Experts of a small language model: 48 experts in each of 8 layers, a sigmoid router.
Below are experts of layer 5 (counted from 0) of a mixture-of-experts language model. Rows are named router (the router's row for the expert) and show model dimensions 128-191. Each number is 200 + 30 x the weight over its row's rms, rounded and kept within 0 to 999.
After each expert's rows: a language model's description of what the expert responds to. This comes from a sample of Wikipedia text that the model never trained on.

# expert 8
router,182,190,258,202,173,245,259,226,232,240,206,237,214,215,254,233,242,183,233,193,173,177,199,203,192,192,149,181,130,195,244,229,185,184,193,161,196,178,239,205,164,241,150,171,215,196,247,178,193,197,213,161,214,162,169,219,173,158,214,205,186,234,223,200
It responds to: Tokens in biographical and date contexts, such as born, married, birth-year digits and decimal points in coordinates like 34.155673°N.

# expert 44
router,220,146,216,179,176,225,273,179,252,253,188,225,241,219,221,216,252,197,167,181,175,183,221,210,229,233,178,166,152,193,183,238,177,191,184,167,243,178,219,189,219,214,189,203,199,220,186,190,239,152,178,196,222,208,236,215,206,200,188,225,165,243,235,181
It responds to: Words inside quoted song, book and film titles, such as You, Love, Life, We, What, plus exclamation and question marks.

# expert 7
router,199,166,227,156,222,179,231,176,194,286,210,266,205,259,254,236,222,201,198,231,199,192,174,167,196,222,124,208,145,222,223,254,220,187,231,196,177,198,210,259,191,200,159,114,192,189,235,182,254,191,202,205,196,219,154,202,197,197,224,236,169,239,211,154
It responds to: Single capital letters or first capitals opening names and codes, mostly in tables and lists, like BHR, EUN, RMNZ, Yves.

# expert 1
router,173,160,186,175,209,226,192,247,215,201,194,216,215,209,151,162,190,179,183,212,115,190,219,218,192,204,161,171,141,206,197,244,207,201,232,177,184,223,208,186,247,212,165,123,142,192,239,183,301,141,136,207,167,188,212,250,233,150,154,183,172,206,165,179
It responds to: Mid-word pieces and particles of foreign proper names, teams and places, such as de, la, Pan-ele-fsiniakos, Rec-co, Jean.

# expert 45
router,194,174,223,185,194,247,226,224,201,200,194,269,239,211,191,201,252,218,156,222,150,200,167,194,226,198,179,197,214,208,188,221,183,181,168,123,187,216,207,231,245,220,178,204,216,222,189,150,210,146,206,236,222,138,136,185,207,186,173,163,162,239,218,197
It responds to: Line breaks, commas and titles in politician or film infoboxes, such as Secretary, Chief, Succeeded by, Country: United Kingdom.

# expert 25
router,161,174,230,155,158,240,214,203,243,228,194,221,280,198,270,247,225,205,215,210,165,192,197,279,237,200,162,196,104,211,189,212,175,170,236,168,193,164,213,247,201,259,215,155,170,208,208,209,208,160,170,191,233,166,206,218,155,183,193,210,194,211,189,167
It responds to: Sentence-final periods before blank lines, table separator rows, heading closers, and verbs like died in plot or biography prose.

# expert 24
router,192,142,249,207,176,223,225,190,212,245,152,225,214,226,237,191,219,194,208,206,201,209,154,244,190,196,153,186,197,235,190,197,170,238,180,120,172,164,212,214,209,203,191,172,173,230,208,226,231,172,197,206,196,214,166,215,193,229,217,254,174,177,223,203
It responds to: Quantifiers, participles and descriptive words in building or object descriptions, such as five bays, laid, located, built, square, each, no.

# expert 32
router,160,194,228,180,198,241,188,199,178,241,219,209,244,185,231,184,185,159,214,273,211,225,171,263,215,173,221,234,119,236,214,215,197,220,165,197,177,176,190,220,174,225,202,181,200,216,243,212,201,160,175,167,246,198,160,188,200,192,188,199,213,186,224,202
It responds to: Digits, spaces before numbers and list dashes in statistical tables, census figures and specification lists, such as 1,920, 11.8, 60.95%.

# expert 13
router,202,145,218,153,166,246,218,211,209,168,200,246,259,242,224,216,229,175,201,176,159,189,194,227,182,220,166,196,150,211,186,254,204,183,204,175,215,187,205,230,218,209,137,190,123,210,235,201,180,116,176,152,204,136,199,234,236,171,164,167,123,209,191,131
It responds to: Surnames, name endings and the pipe after a person's name in roster and results tables, such as Jones, -ović, -ová, von.

# expert 46
router,189,169,204,149,164,192,228,203,201,204,200,179,209,207,248,217,200,205,187,189,154,218,204,242,222,204,167,188,190,233,237,220,165,177,158,164,224,184,269,184,217,233,186,181,120,188,223,161,203,162,206,150,197,208,157,222,202,198,179,232,197,223,212,214
It responds to: Prepositions and linking verbs in narrative sentences, mostly in, of, for, on, during, until, became, before a noun phrase.

# expert 15
router,144,157,205,155,125,231,211,230,181,218,193,173,210,225,250,190,215,192,158,221,171,208,224,237,155,161,206,207,158,197,211,195,199,204,178,217,232,190,206,163,204,250,132,185,189,213,245,198,209,190,192,194,211,185,153,225,227,219,223,239,217,239,236,188
It responds to: Units, coordinates, inner digits and brackets in climate, election and geography tables, like km, mi, °W, (55.6), 2,688.

# expert 38
router,191,174,225,159,175,171,216,228,215,242,207,195,206,182,235,177,193,150,177,227,191,214,228,252,229,223,178,227,121,218,227,219,173,195,188,162,244,205,156,192,207,228,162,157,178,203,207,145,178,147,143,170,183,167,180,188,194,202,138,194,201,235,191,201
It responds to: Bullet dashes starting list lines and final pieces of names or numbers, such as son in Jackson, th, rd, and year endings.

# expert 3
router,179,182,212,180,215,221,197,217,196,189,171,152,257,184,190,211,227,204,171,258,211,223,205,202,209,195,175,223,189,229,181,188,130,183,215,225,192,183,239,213,128,234,178,161,138,182,204,211,207,122,166,175,239,208,176,224,199,191,195,222,194,233,226,126
It responds to: Numbers, percent signs, decimal points and cell separators in census, election and statistics tables, like 100.00, 48.2%, Total votes.

# expert 17
router,163,214,233,166,192,219,209,257,178,312,147,209,255,198,201,226,289,156,159,191,116,247,229,211,254,217,186,200,185,175,208,176,200,186,193,181,181,154,223,233,202,195,222,181,181,199,209,148,209,120,166,186,224,153,181,210,162,176,173,217,198,222,215,163
It responds to: Opening pieces and prefixes of words in running prose after the or a, such as non, inter, post-, con-ven-ed, World War.

# expert 28
router,164,195,252,170,156,194,208,211,186,222,237,207,166,205,231,178,199,190,216,258,191,195,140,276,244,254,184,200,148,223,210,229,190,210,201,209,182,138,199,254,203,216,159,130,180,220,238,140,184,168,182,195,235,198,167,239,190,214,176,259,184,228,230,183
It responds to: Line breaks, table-row ends, open parentheses and LaTeX or formula tokens like \frac and _{, plus single-letter period codes like D, C, T.

# expert 10
router,222,170,227,189,191,264,226,230,190,221,192,246,286,216,219,183,237,191,206,201,162,214,219,235,225,211,185,182,119,217,219,234,237,187,185,209,234,222,214,207,211,215,177,173,187,204,221,204,225,203,210,219,221,129,190,167,187,182,187,197,194,203,201,152
It responds to: Occupation nouns and list dashes in biographies and player infoboxes, such as politician, footballer, singer, born, and bullets before Height or Position.

# expert 22
router,162,147,240,219,221,193,240,197,188,288,177,271,247,231,186,199,226,190,166,222,162,193,209,206,216,223,168,211,100,192,185,185,193,211,206,192,170,154,224,206,189,197,168,170,213,202,210,170,215,180,182,225,223,204,205,183,182,164,237,217,184,227,239,211
It responds to: Single letters or short pieces that begin a word split into fragments, such as p, l, v, D, M, in unusual names and terms.

# expert 27
router,169,176,195,129,153,192,249,256,212,164,152,212,228,193,253,210,204,208,189,182,165,219,152,193,193,194,136,204,204,260,214,197,228,252,181,162,162,228,211,233,243,202,146,206,170,256,198,179,186,129,175,120,232,182,169,206,173,173,170,204,183,208,176,193
It responds to: Commas, and, or, but, such, including, and object pronouns like him, them inside running prose and lists.

# expert 18
router,164,191,223,157,204,248,211,198,210,266,191,215,175,242,179,190,230,178,186,231,139,240,203,235,243,201,199,221,179,226,206,218,224,205,139,149,239,168,191,246,160,221,162,103,157,222,214,185,153,212,169,188,250,197,205,193,200,206,220,233,212,272,210,182
It responds to: Taxonomy, disease and chemistry words and word pieces, such as species, genus, idae, syndrome, Phylum, plus sentence ends in such articles.

# expert 12
router,184,170,226,143,206,244,225,231,252,187,193,222,213,233,203,198,275,164,174,210,148,206,243,198,240,208,186,226,229,258,225,271,182,224,164,172,252,149,215,210,236,204,181,185,217,263,275,133,199,173,159,212,198,195,193,187,206,212,164,223,200,217,258,169
It responds to: Determiners and adjectives before a noun, such as this, their, these, new, original, local, plus possessive 's and adjective suffix endings.

# expert 21
router,179,160,244,198,186,242,195,209,206,178,245,198,193,181,221,215,222,182,199,217,135,217,206,219,171,195,184,166,155,196,179,195,172,258,181,198,185,170,185,224,179,270,161,140,178,192,197,166,204,139,203,207,222,149,176,165,243,195,197,216,211,182,229,219
It responds to: Pipe separators and dashes between table cells, especially after country or party entries, plus country codes like GBR, RUS, FRA.

# expert 30
router,181,194,224,149,203,232,205,199,193,215,192,193,241,236,204,168,260,187,191,214,160,196,174,236,215,216,200,222,136,211,221,213,182,192,200,169,243,187,216,227,215,189,181,222,176,189,265,204,177,193,171,195,187,166,147,217,209,215,177,167,220,259,261,213
It responds to: Month names in dates such as 29 December 1989 or May 18, plus the, his, and opening parentheses in temperature tables.

# expert 4
router,181,182,225,172,195,249,219,229,159,193,262,234,223,211,206,244,216,164,206,201,191,194,177,203,218,163,190,169,186,243,210,234,222,179,178,159,229,181,212,209,250,278,204,198,142,209,246,155,184,149,174,175,188,160,179,177,209,194,154,223,230,199,236,194
It responds to: Table cell pipes, list-item dashes and articles such as the, a, an, The, His, mostly in tables, lists and expository prose.

# expert 19
router,207,185,268,182,189,180,228,198,219,253,151,195,232,228,173,218,218,243,179,213,156,177,195,215,202,185,192,196,172,200,198,239,180,224,141,221,205,193,207,240,238,258,144,178,185,215,220,219,220,176,151,188,208,184,191,218,199,205,197,238,193,236,241,194
It responds to: Place and country names and the words joining them, like New York, England, People's Republic of China, in Cameroon.

# expert 9
router,163,207,216,161,104,231,187,211,179,240,220,202,246,222,225,242,209,202,175,193,194,241,234,252,239,208,205,206,125,198,193,232,175,253,175,209,207,194,225,205,210,201,175,101,221,229,243,207,191,146,187,179,209,184,197,173,190,206,205,208,196,258,208,193
It responds to: Digits completing years and scores in stats and population data, such as 20-06, 20-14, 11-4, and count nouns like games, season, Cup.

# expert 40
router,214,151,238,192,135,171,249,244,190,236,191,173,190,199,208,202,213,201,191,200,170,194,234,205,197,188,188,170,143,190,193,201,187,234,183,184,213,193,235,209,213,218,154,84,179,241,193,204,218,175,158,177,192,129,187,223,236,207,170,190,155,219,200,178
It responds to: Place names and final tokens of proper names or labels in tables, such as Angeles, Ireland, Quebec, Billboard in chart tables, plus digits.

# expert 2
router,178,183,220,184,93,229,225,166,162,268,190,214,200,224,207,229,294,193,241,192,158,243,211,216,221,156,217,247,166,233,175,235,220,196,131,207,175,178,257,225,224,184,171,172,209,184,229,221,202,214,203,187,201,188,178,229,177,228,199,229,204,239,212,190
It responds to: Field names in infobox lists and digits in sports or election tables, such as Length, Country, Born, Released, Genus, and score cells.

# expert 26
router,204,161,244,137,158,172,212,221,178,295,174,246,270,213,270,194,195,149,223,199,212,175,190,222,210,196,162,206,85,203,196,229,188,184,216,169,188,196,233,244,219,207,187,168,140,236,229,213,185,116,146,186,199,158,159,197,217,191,191,176,136,194,182,159
It responds to: Given names and surname pieces of people in credits, rosters and sports tables, such as John, David, Smith, and fragments like Gregg.

# expert 35
router,191,206,220,232,156,179,207,147,210,258,177,271,219,256,261,245,181,209,184,158,193,194,190,220,163,176,192,181,93,306,218,214,164,175,226,208,175,198,211,235,205,234,168,152,186,191,190,175,193,197,167,161,188,206,170,231,219,163,201,229,177,208,193,140
It responds to: Past-tense verbs and participles such as based, announced, elected, written, signed, plus section heading endings and decimal points in coordinates.

# expert 36
router,195,158,202,187,213,215,250,177,209,304,156,224,182,194,247,200,241,211,170,190,154,246,168,241,199,211,152,194,127,184,169,196,167,179,176,181,194,160,202,224,173,240,157,177,212,229,252,166,209,151,143,206,236,196,196,200,171,188,193,232,188,235,214,177
It responds to: Short word pieces inside names and foreign or unusual words, such as Kar, Kal, Chihuahuan, Wham, and pronouns like we, You.

# expert 5
router,170,135,217,200,195,286,205,213,193,199,193,213,245,228,231,236,235,143,195,221,189,217,181,241,213,182,207,250,166,247,229,235,144,227,162,189,175,188,240,208,216,178,186,170,194,228,228,190,205,189,171,213,217,197,159,195,224,177,178,261,158,229,239,168
It responds to: Column headers, separators and section-heading words in tables and infobox lists, such as Pos, Votes, Result, Born, and semicolons after Teamv.

# expert 37
router,176,140,263,158,152,165,248,206,258,197,212,219,217,225,169,196,214,185,193,208,149,207,178,217,192,137,221,203,164,238,212,256,203,182,175,180,143,205,197,224,200,269,195,203,164,221,238,215,185,180,196,193,217,209,138,196,187,198,184,197,229,197,196,173
It responds to: Direction and location words and numeric cells in geography or climate data, such as near, north, located, South end:, area figures.

# expert 16
router,145,183,223,178,192,211,197,211,213,235,163,157,215,167,179,191,221,170,220,210,192,174,220,224,249,234,161,210,192,243,164,242,151,221,157,215,231,182,221,212,196,252,166,186,205,213,223,150,193,178,213,153,220,217,172,237,218,215,173,197,159,270,216,175
It responds to: Noun suffixes and plural endings like -ation, -ings, -ers, -es, plus common nouns such as people, members, information and section-heading nouns.

# expert 20
router,191,239,199,189,217,154,211,239,232,203,140,222,223,171,196,203,213,185,164,166,175,202,223,218,185,232,188,174,194,241,268,199,182,210,139,209,237,168,194,238,231,203,153,149,214,222,269,156,236,175,176,199,195,154,189,206,192,190,227,222,179,246,265,168
It responds to: Nouns right after the or a naming works, events and groups, such as album, series, season, band, company, village, genus.

# expert 31
router,180,182,218,191,219,206,199,204,223,216,212,210,222,193,194,178,208,154,187,213,143,235,167,198,198,185,193,237,181,213,194,218,200,174,165,119,228,157,207,241,179,239,188,201,164,249,207,188,253,173,160,184,233,180,159,172,200,124,218,210,204,207,228,209
It responds to: Line-starting dashes in taxonomy and infobox lists (Order, Family, Phylum), plus the, modal verbs and scientific suffixes like -idae, -aceae.

# expert 42
router,193,183,211,155,215,178,251,250,216,220,196,195,234,225,219,183,194,181,193,201,209,216,242,237,225,204,203,188,185,212,204,236,223,198,197,186,208,175,246,246,206,260,185,191,206,200,195,179,199,165,126,152,209,153,193,193,213,162,171,185,209,223,187,140
It responds to: Full stops, paragraph breaks and sentence-opening words in prose, such as ".", However, They, The, He, which.

# expert 47
router,225,186,262,170,189,234,229,208,215,190,138,222,213,225,274,180,218,215,198,202,165,248,179,243,182,237,165,148,194,220,215,224,214,202,212,175,251,180,232,250,196,240,173,221,171,197,193,222,213,162,158,168,228,150,144,178,145,160,203,183,215,240,179,187
It responds to: Commas, periods and clause starters such as which, who, when, while, but, by in narrative prose.

# expert 29
router,202,169,193,132,158,197,219,232,256,224,185,176,255,249,180,215,241,220,184,223,171,244,197,212,224,229,119,211,160,220,203,168,178,226,199,178,190,221,173,232,223,278,136,138,170,193,151,177,217,198,195,159,208,228,174,240,157,199,208,213,176,224,242,212
It responds to: Colons and year digits in dates, times and ranges, such as 1851:, 12:30, 19-93, 1949–50, plus country names like States, Japan.

# expert 23
router,196,205,225,203,136,268,206,192,199,242,185,231,191,214,253,201,202,183,182,214,178,233,234,256,249,196,199,132,170,221,196,207,220,208,186,187,272,167,238,265,195,207,185,164,173,187,204,215,230,193,198,165,208,156,167,205,196,186,185,216,223,226,200,176
It responds to: Verbs such as was, is, has, were, had and also after a sentence subject, plus opening quote marks before titles.

# expert 0
router,180,202,209,159,145,175,240,231,191,236,201,224,227,217,242,219,197,169,223,175,179,219,197,225,188,189,146,160,135,191,202,227,196,201,151,160,224,168,201,231,169,192,146,155,151,219,234,185,235,190,183,156,223,215,178,204,196,200,137,200,245,210,263,194
It responds to: Year and day-number pieces in dates and tables, such as 19, 20, 21, plus sentence openers like In, After, During, However.

# expert 33
router,196,186,221,121,188,223,227,170,227,216,161,217,208,232,240,188,224,192,205,215,211,242,183,248,225,162,208,184,189,245,227,213,211,157,156,207,195,187,227,189,193,249,174,186,148,181,190,221,181,174,192,145,218,181,179,245,190,194,214,212,226,193,214,192
It responds to: Prepositions and linking words in narrative sentences, such as into, between, to, from, after, until, before a following noun phrase.

# expert 39
router,219,173,207,178,199,204,222,198,185,197,182,216,244,228,242,220,217,223,177,250,186,191,220,254,207,202,203,196,155,186,211,236,161,200,160,211,241,195,222,212,214,205,218,152,143,251,196,182,211,165,191,156,183,159,168,226,186,148,169,208,198,266,232,221
It responds to: Line-starting dashes and colons of infobox fields (Record, Founded, Season) and institution words like University, Award, National, Academy.

# expert 34
router,156,168,215,175,215,257,169,198,194,216,250,254,220,176,228,206,239,203,122,223,170,212,250,199,220,171,192,193,154,230,183,225,163,158,211,132,190,180,249,226,243,207,127,180,161,169,214,192,191,133,204,196,242,202,173,270,142,226,181,227,158,199,290,187
It responds to: Space tokens and year starts before figures in tables and lists, such as 20 or 19 in years, £, $, #, and certification counts.

# expert 41
router,218,179,217,152,239,241,205,244,178,244,242,152,212,202,209,204,262,186,218,214,192,212,210,249,250,184,167,194,146,201,211,221,208,204,178,207,205,185,203,202,203,249,174,116,157,234,202,152,185,200,200,223,207,214,164,233,157,190,202,218,190,214,258,220
It responds to: Blank spaces, opening parentheses and quotes, paragraph breaks and == heading markers before years or titles, such as (1988), ===History.

# expert 6
router,200,188,213,162,147,220,207,187,195,217,217,262,202,244,199,249,235,180,156,170,166,242,197,189,209,184,200,195,148,219,240,222,207,172,171,218,191,201,216,223,198,211,163,158,174,200,193,162,206,161,153,167,189,199,248,196,163,180,188,240,201,205,202,185
It responds to: Digits, spaces and dashes in league tables and win–loss records, plus match verbs like won, scored, defeated, touchdown.

# expert 14
router,197,178,198,153,177,197,221,286,185,298,167,195,201,206,230,191,236,222,213,277,145,166,197,190,189,196,170,192,179,224,206,210,159,192,157,136,249,206,210,274,216,234,137,132,172,213,185,191,206,90,190,193,190,148,172,194,223,192,187,238,187,210,165,180
It responds to: Nouns for places and institutions that end a name or phrase, such as School, Army, city, River, Road, plus trailing digits inside numbers.

# expert 11
router,164,179,224,117,200,152,228,175,208,265,151,236,213,208,224,215,218,199,208,180,181,175,165,196,180,158,192,209,124,191,179,257,187,180,175,199,201,190,232,238,186,217,130,171,181,204,230,213,220,141,170,193,159,169,177,187,208,202,144,172,164,215,219,152
It responds to: Word pieces inside non-English personal and place names, often after a capital, like Mal, Kar, Kamil, Groningen, Utley.

# expert 43
router,207,197,221,153,205,239,258,231,245,235,177,182,224,213,187,184,249,167,198,214,138,237,210,248,251,213,168,201,190,206,185,257,141,210,192,181,232,210,171,215,194,219,132,158,214,202,262,164,239,160,166,196,194,208,180,183,192,175,198,185,192,256,189,187
It responds to: Common nouns after the or his, like law, system, officer, president, and middle pieces of longer words like presbytery.